{
  "moe_layers": [1, 2, 3, 4, 5, 6, 7, 8, 9],
  "balance_loss": 0.00656,
  "lr": 0.00665
}
Below are experts of layer 4 (counted from 0) of a mixture-of-experts language model. Rows are named router (the router's row for the expert) and show model dimensions 0-127. Each number is 128 + 24 x the weight over its row's rms, rounded and kept within 0 to 255. Numbers have three digits each.
After each expert's rows: a language model's description of what the expert responds to. This comes from a sample of Wikipedia text that the model never trained on.

# expert 24
router:073103112102166141150133130146153114143085165171142138159131140168077088094174105152114136113131121119080143148087154138105099104139145149127146098105120125119144083168114162138081118137133106091175108103159119161137130122154128123155143079145125130139117153136083129079164117121097142136130129094091135104084125110137128149137106129132152126125148126158111133101124132104104113135131
Description: En dashes between numbers, dates or places in ranges, such as 1900–1904, and the opening pieces of names like Ed, Mad, Van, Tr.

# expert 41
router:137129126123095154176171110115093167120155110120130079097081106119166129131121095113084129153088111120133095144104101117145117116092108107138134113150124133129132148164109170117128159121130108158110148095130096139146136152105140153137154161089131137136059155178124142118136145098136103085115143116104166093112146155114109174114161131098100129141087133162144111109100142140131139142134
Description: Commas after county or district names in location phrases like "Shelby County, Tennessee", plus which, who, but and in.

# expert 45
router:100097127162136132177109131118136112125139114135145110148137108116128103169133105106149171099127117167126118180120177130124138159148137161102167111094128103146141117142077166126114141141129103096151079116145103154157128131113126139135128137171142095117092177134152160109117087161152131092146132171155129076119124092137107124133137134135147164148162094159125092148114140085143111143152
Description: Field colons in infoboxes (Species:, Glottolog:), apostrophe minute marks in football scorer lists, minus signs and pipes in result tables.

# expert 61
router:132116158143125114129101171142149110082108163165150115143101142134175138142129088143130102107135138095097105110153181154079142101146118097108158111120132160157136141156150122115115129119112146110162092139159134139118137141178143132148128133157166187101100163169163117143153100157116174101087159104131120104138143113130165118096132112159106134128124164143116110116147109145147137091126
Description: Closing parentheses after attendance figures or qualifiers and closing quotes after song titles, as in Center (4,850), "Bizarro Me".

# expert 42
router:090128151111136137151098150148145142137142144134162107146109132087163153144132095128117143109125117118127129175123112131090119150082100117124136109152160073135130108154088124111106145103134142092166124169136119143147135109114170120098133105149125128102112141176109122124137099173100120097124149081167174090126140094148131135156173134188137105129113125154076151131160124140111147090148
Description: Decimal digits, degree symbols and percent signs in coordinates and election tables, plus line breaks ending table rows, such as 52.(38)°N and 18.4%.

# expert 5
router:119119192136164128127129103135107115156179111151139108115156103143132169099157147172124110134107123164163127173116096118128133162124117105132105173122123143121098148110173150143149133128139082113109153129103134114148148152138141103161161162101097152092125132174136118125137135106182161152148153115073131142118131144117154115131106170163082116116118119129173171141128113121116147131147
Description: Words like and, then, but after a comma or date that start a new predicate in biographies, e.g. "1959, and later headed".

# expert 7
router:149104121143135126142118074132127121104119110071151112127115136129099130102172141160109112121108083127136109120115131137135171099116127148141073129092163094157092098114143115081148145147106117121089125167156082119113152149144132163119144135164168098092132147117143170099099112118142141118117119118111151109163133086129117146128096116138148153143118160119099083082144124160152133083099
Description: Capital letters and word pieces completing abbreviations and common nouns, especially BC in dates, BCom, ASIN, and also number, time, review.

# expert 35
router:146102163143122172135116111145137094130119128113137113145114108133094092149146161104074153102102124136144092104118153118146150089103103091115140113144163156163140102100141167141100156159101153130163129127086127116177108131125131140148139107146135127079145146122093095107116113106101127111089103112092138122157149128188115144188127129112142153129126155083103132112129116155179102109125
Description: Short fragments in the middle of words, often in foreign names, such as d-ow-ry, dom-est-ic, Urug-u-ay, Pl-ov-div.

# expert 50
router:155114114122126129149094162141095112116142172153130154131105112129172169140161133131115138102096118159117134140083116111115086155175123106130137123124100167142110181116125155130119143114128107128139147092148151181109170118147089102137155108149109099145152137133132130167113119133140135171157105127135180159132126126100165150124153180120092103165157131100126163182139128124110129152159
Description: Mainly of, in, to and by after nouns or verbs, e.g. made up of, portraits of, began play in; also second halves of season years.

# expert 52
router:122152121154092144112122147151111135150094142116167101139119099136084118135129146096098128103165150133130113125103125136150111104131127065089133096186153120109117101097146134127119131154118079118131117091107190151112144135154115153148128122161144083103122122103102099123149125105167124134108103117150172116169121097140123174162104131128125100120130157109086145132140117087179130137086
Description: Hyphens after the leading 0 in ISBNs, plus mid-word pieces in scientific, chemical and tabular text, like discrimination, immunologist, insisted.

# expert 1
router:160143120122095160168159143121139147097146179153151110160135120137109108119138126147124168169114111189112148132116144132148141108148174140113149149134135164133119113131159151167169124092115095104130112120108061149151150124119115097146102133143149103129111106151103137122149117102128176117103143147109157118107111154072116120130109151172141103116091133107145131155110122173177141097104
Description: Opening parentheses after names or places in tables and lists, such as (JPN), (q), (2011), plus pipe-newline row ends.

# expert 22
router:090128111161113110151116115155122113137105115095130134151122116181143122083117080092131143109139131117111133104132083146097156138144127153114176123193147138129151143104122177108121141105101090125170178149127146149106123131127139085142113124137121104161155103130086140105165119112146127116097094090116132105113156109174101149142122116145149134120088127136162167159103113081159130107122
Description: Articles and possessive determiners the, a, The, its, their, often after is, as, of, or a colon in titles ("New York: The Macmillan Company").

# expert 44
router:091139127130158160157111122155113107107146095128155151114185103145161112154165123127174114087118110143153122152111161123119090123098131143106150093113114113102112114142116143084155121119130076162150095117153169113134153128164152155142113133130090173099106138104134142099126142153174154096147156141139093118096122082164094099132123129147100171102120090119136134137150119134096125141136
Description: Closing parentheses and colons in biography infoboxes like (age 56) or Place of birth:, plus final digits of years like 20 24.

# expert 12
router:148125167152118126129117144126135122106114166133077146121170128159117133144140125138060176125143130138136111140097098139115164103180105101116142106129155106102104124096155137122125166172116100123146138104136169110107107128155106160153143108161156115123112145091136159081137110148154143128109119107137182096101179101131116153147144136143162117135142139090121161099113112170160130138092
Description: Stems and suffixes of formal Latinate words plus some prepositions, such as rel(ating), ext, opp, sugg, along, due, of.

# expert 33
router:088156136152120133127079148122155136131120154100121156089082151121107114142132156159112096116176126129105111158096138135153178142158138113115158145156145154109161108083120093119139135145136123146130124099124113127127100130099111193151108119075143105091109156113176143110147133151146151165104130139105092141152150100142146083124152093151113148162138160089130118144124116149125128091095
Description: Word continuation right after a short stem, such as se-ed, s-elf, v-ote, par-ents, sc-reen, plus nouns like party, company, gold, single.

# expert 0
router:084154118136130091094159156148143152115155107113121119063150131114132095088108118107125111141138126167066121124142118115105135107170129136126163138098096158081136145130146114092159095136123114153130129109120125121121095150177157129079112133143127100157134132150123168143124147101155124078131138167134117103130088147070140125116111127126115094094134131169169129173142134119144156137112
Description: Column-header words and short function words in wiki tables and lists, such as Date, Candidate, Votes, Species, and at.

# expert 20
router:105123166154171136170122097135138117126112136140125103170131098118128106077170104144131122104084126124128128153098133130173154124106158150134134107087161131087103136126153149130142132135147130119105114133145078115120103103136169154112102097075087145093146146134106153138126139137104129151098127108106166162163123151169166111104141113110065109121119116117175166138105126104134116144160
Description: Day-of-month numerals after month names, like May 1 or October 4, plus other small numbers, month names and ranks in tables.

# expert 38
router:127120113132101109138125126095153115119133107138143137134161162128174179115099097163082081142114133089117151095096131125106138096156098158133078132139094117140116155129142142102108135089111134130125137120141132137124153136146113093095149125083148101147146090138112107123093100130182118154177086136123122131140105118149089130125136185113136146126091065101147126151149105104158142149135
Description: Mostly the, plus each, every, any, another and possessives, typically after verbs or prepositions, e.g. helped the British, saving the lives.

# expert 15
router:157087159133151153149116128166163085140101126126092151142127098106125116169120099133100146091114143090136136154133158112141144126115090115130104072107157108111125100112102145146166140167113136142151111076147169168129125134119186142144088140148145079097151141112111125123138103121119133134111137120106162122141157117133135123081142104158089130106140179126117142122136166160107111118082
Description: Inner syllables of common words split into pieces, such as res-um-ed, ass-um-ption, contin-ue, neigh-bor; also sentence-initial However.

# expert 62
router:115114117121140146127135178142161122137139136127079135184104138114091120141090096160144101124163123146117129128159150124097206118118097125129122105107180111115141109129112152138140136161115132143158112104148143165125129131142109134163141094132156125117134133105149118131108123136108108094166090088058143108149146108134135089136130082136103075120149097158116142120075118126130101096119
Description: Closing or mid pieces of words, especially suffixes like ic, ian, a, e.g. Metacritic, Hispanic, Santa Claus, lesbian, Soundtrack.

# expert 27
router:103142129126127152110091104160127186107148130112141107140172115114160099117173088079123124101085111121117145162087143140101097112080156130111142097151161091117129136106119131124127140167127134147110119127151157129117108125159146182161114139127085195147115141139093133112100129129151116099166109161127133098105118094121143131134116124140106134133120100164155134114184085131144146138150
Description: Date and place fields in biography infoboxes and lists: year endings like 18-61, month names, birth fields, commas after town names, Representing.

# expert 6
router:122139108106124192139125115120173145122120128139123129153146120083092117127110117142124143097142099154132073137119134098142134110121129112140141091146178114079126093152128170115134138151141108088158121098124116145137134137127149145106119131157123107099146172135146163110132063105132122120114081115088184098152147112181104155134160120156100132168109129131086125096132135106115138094095
Description: Single capital letters or short first-name tokens opening a proper name, often in tables and lists, such as N(ikitin), W(olk), Mark, Jim.

# expert 53
router:142143120167137149147134123094117137115121109112088117165115087126089128125147143135115122100110085121112090128108123140142160131119157140130127106125160145097114096174116170126096164149116061115177137145112182152159083160126142130096125105161104130106115153141122126129170147110105167130090151117115169087121142116170093089168132099140120119155138127112108153107119119139148121098096
Description: Early fragments of capitalized names and words like G-re-ece, G-re-ensboro, Com-bat, R-io, often in citations and award lists.

# expert 10
router:142135124128097105139140142142125123125116165135148120077132154121161151106114106144168137130125131146125203104123113115107080110162121126122135113136073135127116166138158130143141077126128157127089132123142124102136159108161141077148137133123100110148167102141121140155109105144125089153161121100133106161110144140097141177135112193074139142121127112124179149145180144132137138135165
Description: Prepositions right after a noun or verb, mostly of, to, in, for, with, as in recipient of, dedicated to, led him to.

# expert 14
router:132120142117113153147117123108132143133080110107118136160120114105090129175152117112115130086164118120127105128120147120148137108153125134105135112134181136108156140149151167100119155160110161095201151131142117155133117138093136193161149113132153111132130162136131129101148106138085109089152081148120140079133118154157139114146122099107153107162111118079066139112110105119142118102109
Description: Word pieces right after a short opening fragment, mostly within names and rarer words, e.g. ap in chapel/chapter, ob in Jacobsen, Rev in Revolution.

# expert 37
router:128121133137175141109113138083107106102108121100137158148116096131089119142152103100071146116116126149145130097109112141086112136130110155133127121152150104147098135110144137131155156138141132119152123117142163157170112154119151092097125100180128162139118164117083097135130121178138155127085095110131165078108090138126105110162103118123181122111177147129079139104115129138105139094135
Description: Quantifiers and of after counting words, as in two or more, both, several, various, a number of, list of.

# expert 4
router:137174130156099099100131123155166145108129134115144149151144139104151125149118178162121136104120093121104108102107168125126155138146146135160137197143134148118130142119132161110159102168120100146157164152181101177147163142174143143111098113113157133077146149137116115109140096114116141153120106100171127165098158084158159106118102096138120123145129162115118116146112152136144110123130
Description: Later capital pieces inside all-caps acronyms and names (DISTAR, ASHRAE, MESSENGER), plus final words of proper names like United States, League, Court.

# expert 29
router:144133147135105094048119159127161098133135135084122122134118122110130101138134139100113124122129141118176145099134136120138142137113101107133122215125125168141131083113141091155172070149117158126123130111143120093131161105101129084113159125125152102156169133143150096165123133119108143138099120121116101107179136149102171152122114093092134129134145109141108102142127122131148165139114
Description: Plural suffixes that end nouns, such as -s, -es, -ers, -ions, -ants, as in offences, investigators, entrants, positions.

# expert 63
router:118130107137148174152105126114177134136094132134106106168144107096094128120151131126113146090148135120137082151101120126130155127114143149126135085155182131110114118097151169141102141163150132101182131106130113149118109137110148158132121101153141127103144169128127162147132083105100115094082091102131158102157155123162147166130164101141103126165157139150088132120138119112111112104072
Description: Capital first piece of surnames or proper nouns in prose, such as B-ostic, M-oreda, N-ouă; also pass in passenger, passed.

# expert 55
router:065141179112161179127148113147116131081143156096164112142124095166114128076122164153157158099146101151157119157084126118155169124083141139100140108119165132145123116099159143167118118117117127156149107137111120129140128107105149121124117087160138105097105106114122166118137148120149169111122102080112149112159131132152154116144102140150094146133125130112118147100105116106123112079116
Description: Small numbers in sports career lists and stat tables, such as / 2 / (1), plus number words and letter starts like eight, Viet-n-am.

# expert 34
router:122101103119121150136154133123123109111077169110094126127112120101113103119137120122111132130117089147129073117116142126122168141130120103116134084181172129106120123111092173117140153114067136109172162130150121163149152111112130162106131075166166106152163123118125138143145152111144149111122132148146180081127156093126151119109154090140149119118154169120102098117107116097153145097112
Description: Colons, closing brackets and word pieces inside table rows and titles, e.g. Twisted Metal: Black, Himself (host), °F (°C).

# expert 13
router:100106158143115145149155164100142093106108164127134118157143145115103112170125148123115162125106111111113110153139128122089160167169111118110189167079121102108122159107167099125154121138134125140155114128109136113146102164175094130121146098151143143166149133152099146113149099128115156136105163167087120103144109141105159146117121132171166110104162099147124125156149110082133102142112
Description: Words opening a table cell or row, especially month names in schedule tables, plus labels like Total votes, Personal, Result, career.

# expert 60
router:134164131114133166138115144122127133176122107161112168120150100133067134128151113107122165108141117139156103170135139139121157158131086095134145091093153157108123103166142145123145147165134117144135142130109156157130154132069094135119139119128129117139150135104120141080130162112124161154158158103143138108124118126140118131163157123160180157149180138168097096103098112113118175113092
Description: Second pieces after a first letter or short start, such as N(ic)olae and (es)pecially, plus commas and periods inside numbers.

# expert 8
router:118154125123124149107123124135151167151102104164097139148102118057101121119132088082107138131140126164099130120122156113096137115164161139127176099131151151112131137088145124127159118118140147122162117125176146124139110144135178136106149163183158057134149118143109137121109147088115133111115137117092144101149151076126122130165094116141094124105123154146135097133097139104150137110094
Description: Words inside section headings such as and in Charts and certifications or Awards and nominations, plus blank and capital-letter tokens opening table cells.

# expert 47
router:153112145121144151092119105131119108095108125135122149132113124138082127106115158079116114085148111103112127119132116137128118109153099102080141086150162128098106131171138171124128176155127092155123111101118127155135121163106130158119090097152123116185128103103100088092129127092110148136129082109148132100150121049126126140118173101107141101133144123126091130128140090123133113107095
Description: Word pieces and adjectives like small, large, West, Old, often after a parenthesis or slash, as in "(Upper", "3'-methyl".

# expert 11
router:146113115147093154146121131153101134077117145141106105131113082142134119114131123120157164138165129152118097143109132125128140126164170145112107078095152098077076161111120160123144154152141154145141130106076157149134140091138090133098141133145137086090099151118127155114120148120179140072122138128136142118137157147116102167140086122122175139144142147167134095153141108097128121096127
Description: Colons after field names in infobox-style lists such as Weight:, Status:, Draft:, plus paragraph breaks and list dashes before entries.

# expert 39
router:111111082137091129154123160174127128125138142117130098131126124124169113157101094112173163172161130133161132144120161150119114113100143137141101104112163110106152113149083160164115139143138112104117181138115141171122160108141130130143106122133108086126139150120083118077139119141157118095163123120176091129094158107157170146123158156095176126145129146148146118139166140097123121136142
Description: Colons, pipes, commas and endings in taxonomy boxes and tables, such as Type species:, Genera:, In-s-ecta, -idae, coordinate ″E.

# expert 31
router:110157096117110133101131123193073144110158095151132092124115129144161182116095134103137159124104111143102132125113109129132111121117130139134110101147095134132117129169105157160144128090104136083123135115124113129132158130142137144117109096094124134137155094119062142172139146152124156112101160097129157118129096175147132108119102180128118096159106161147179135083131128120129153144158
Description: Commas, and, semicolons, ampersands and dashes separating items in lists of names, titles or places, as in Johnny Cash, James Taylor.

# expert 19
router:138128102129141122169093153117124080111122165152106067137114116138106138156125113119107158146139116149154121155100150142143158127093163132135121100076131146141115112115184145137150107130139129115135108135161098105149109182137135152132108138139144116110110135140075109129128108155103114096103180077149151111133118103153131132097127127101161179148148174169136098117144137114108070111141
Description: Inner letter pieces of long words, as in ninet-e-en, thir-te-enth, volun-te-ers, Coleop-ter-a, plus opening parentheses in footballer career lists.

# expert 32
router:087106159121108176155145148140144117113124154144099111150128102099088113118100110128077177126139105126141116141093134147100102096122135127105146129141163111113133120088119117139117096171125159103159138128120151142113096153120120159108160119174177111099080126119164142155155107110126110114094111096114163072118145091132130109158125128124146120148133150136078123138089084108142121101091
Description: The space or number after No. in sports rankings and schedules, e.g. No. 9 Samford, plus word-initial t, sp and s in sports contexts.

# expert 56
router:113112118158165189146117120136141140121091119142125141162115099096076104119103112117126122076151103145103096113111146181143153131127123132065128094149166132120144088127115176130111142177134124096128113128129121153137119135120154154131111108159121128105126153141112145101138102102101143131095108131101179072143131118162127162131153093144140123149117138128109138100108071118148133083094
Description: Opening letters or syllables of words after commas or list separators, especially names and format terms, e.g. L in LP, Lil Wayne, Pol in Polyantsi.

# expert 43
router:147105150133139149144119145169169095078104116121135105153115092148078116120123135089100094097120138127114087155122124142138157109159122152089110132112163111125109142135151115134088098143118104148167118148124131102144110116151091150126156092175140148112121157155109167161137141088098091119106156101071121088123134127113156102120148108151116076100132146126142152119146136133140178118100
Description: Final pieces of words split mid-stem, especially suffixes like -urn, -ern, -ound, -ction, -ment, -ice, as in Ret-urn-ing, conc-ern-s.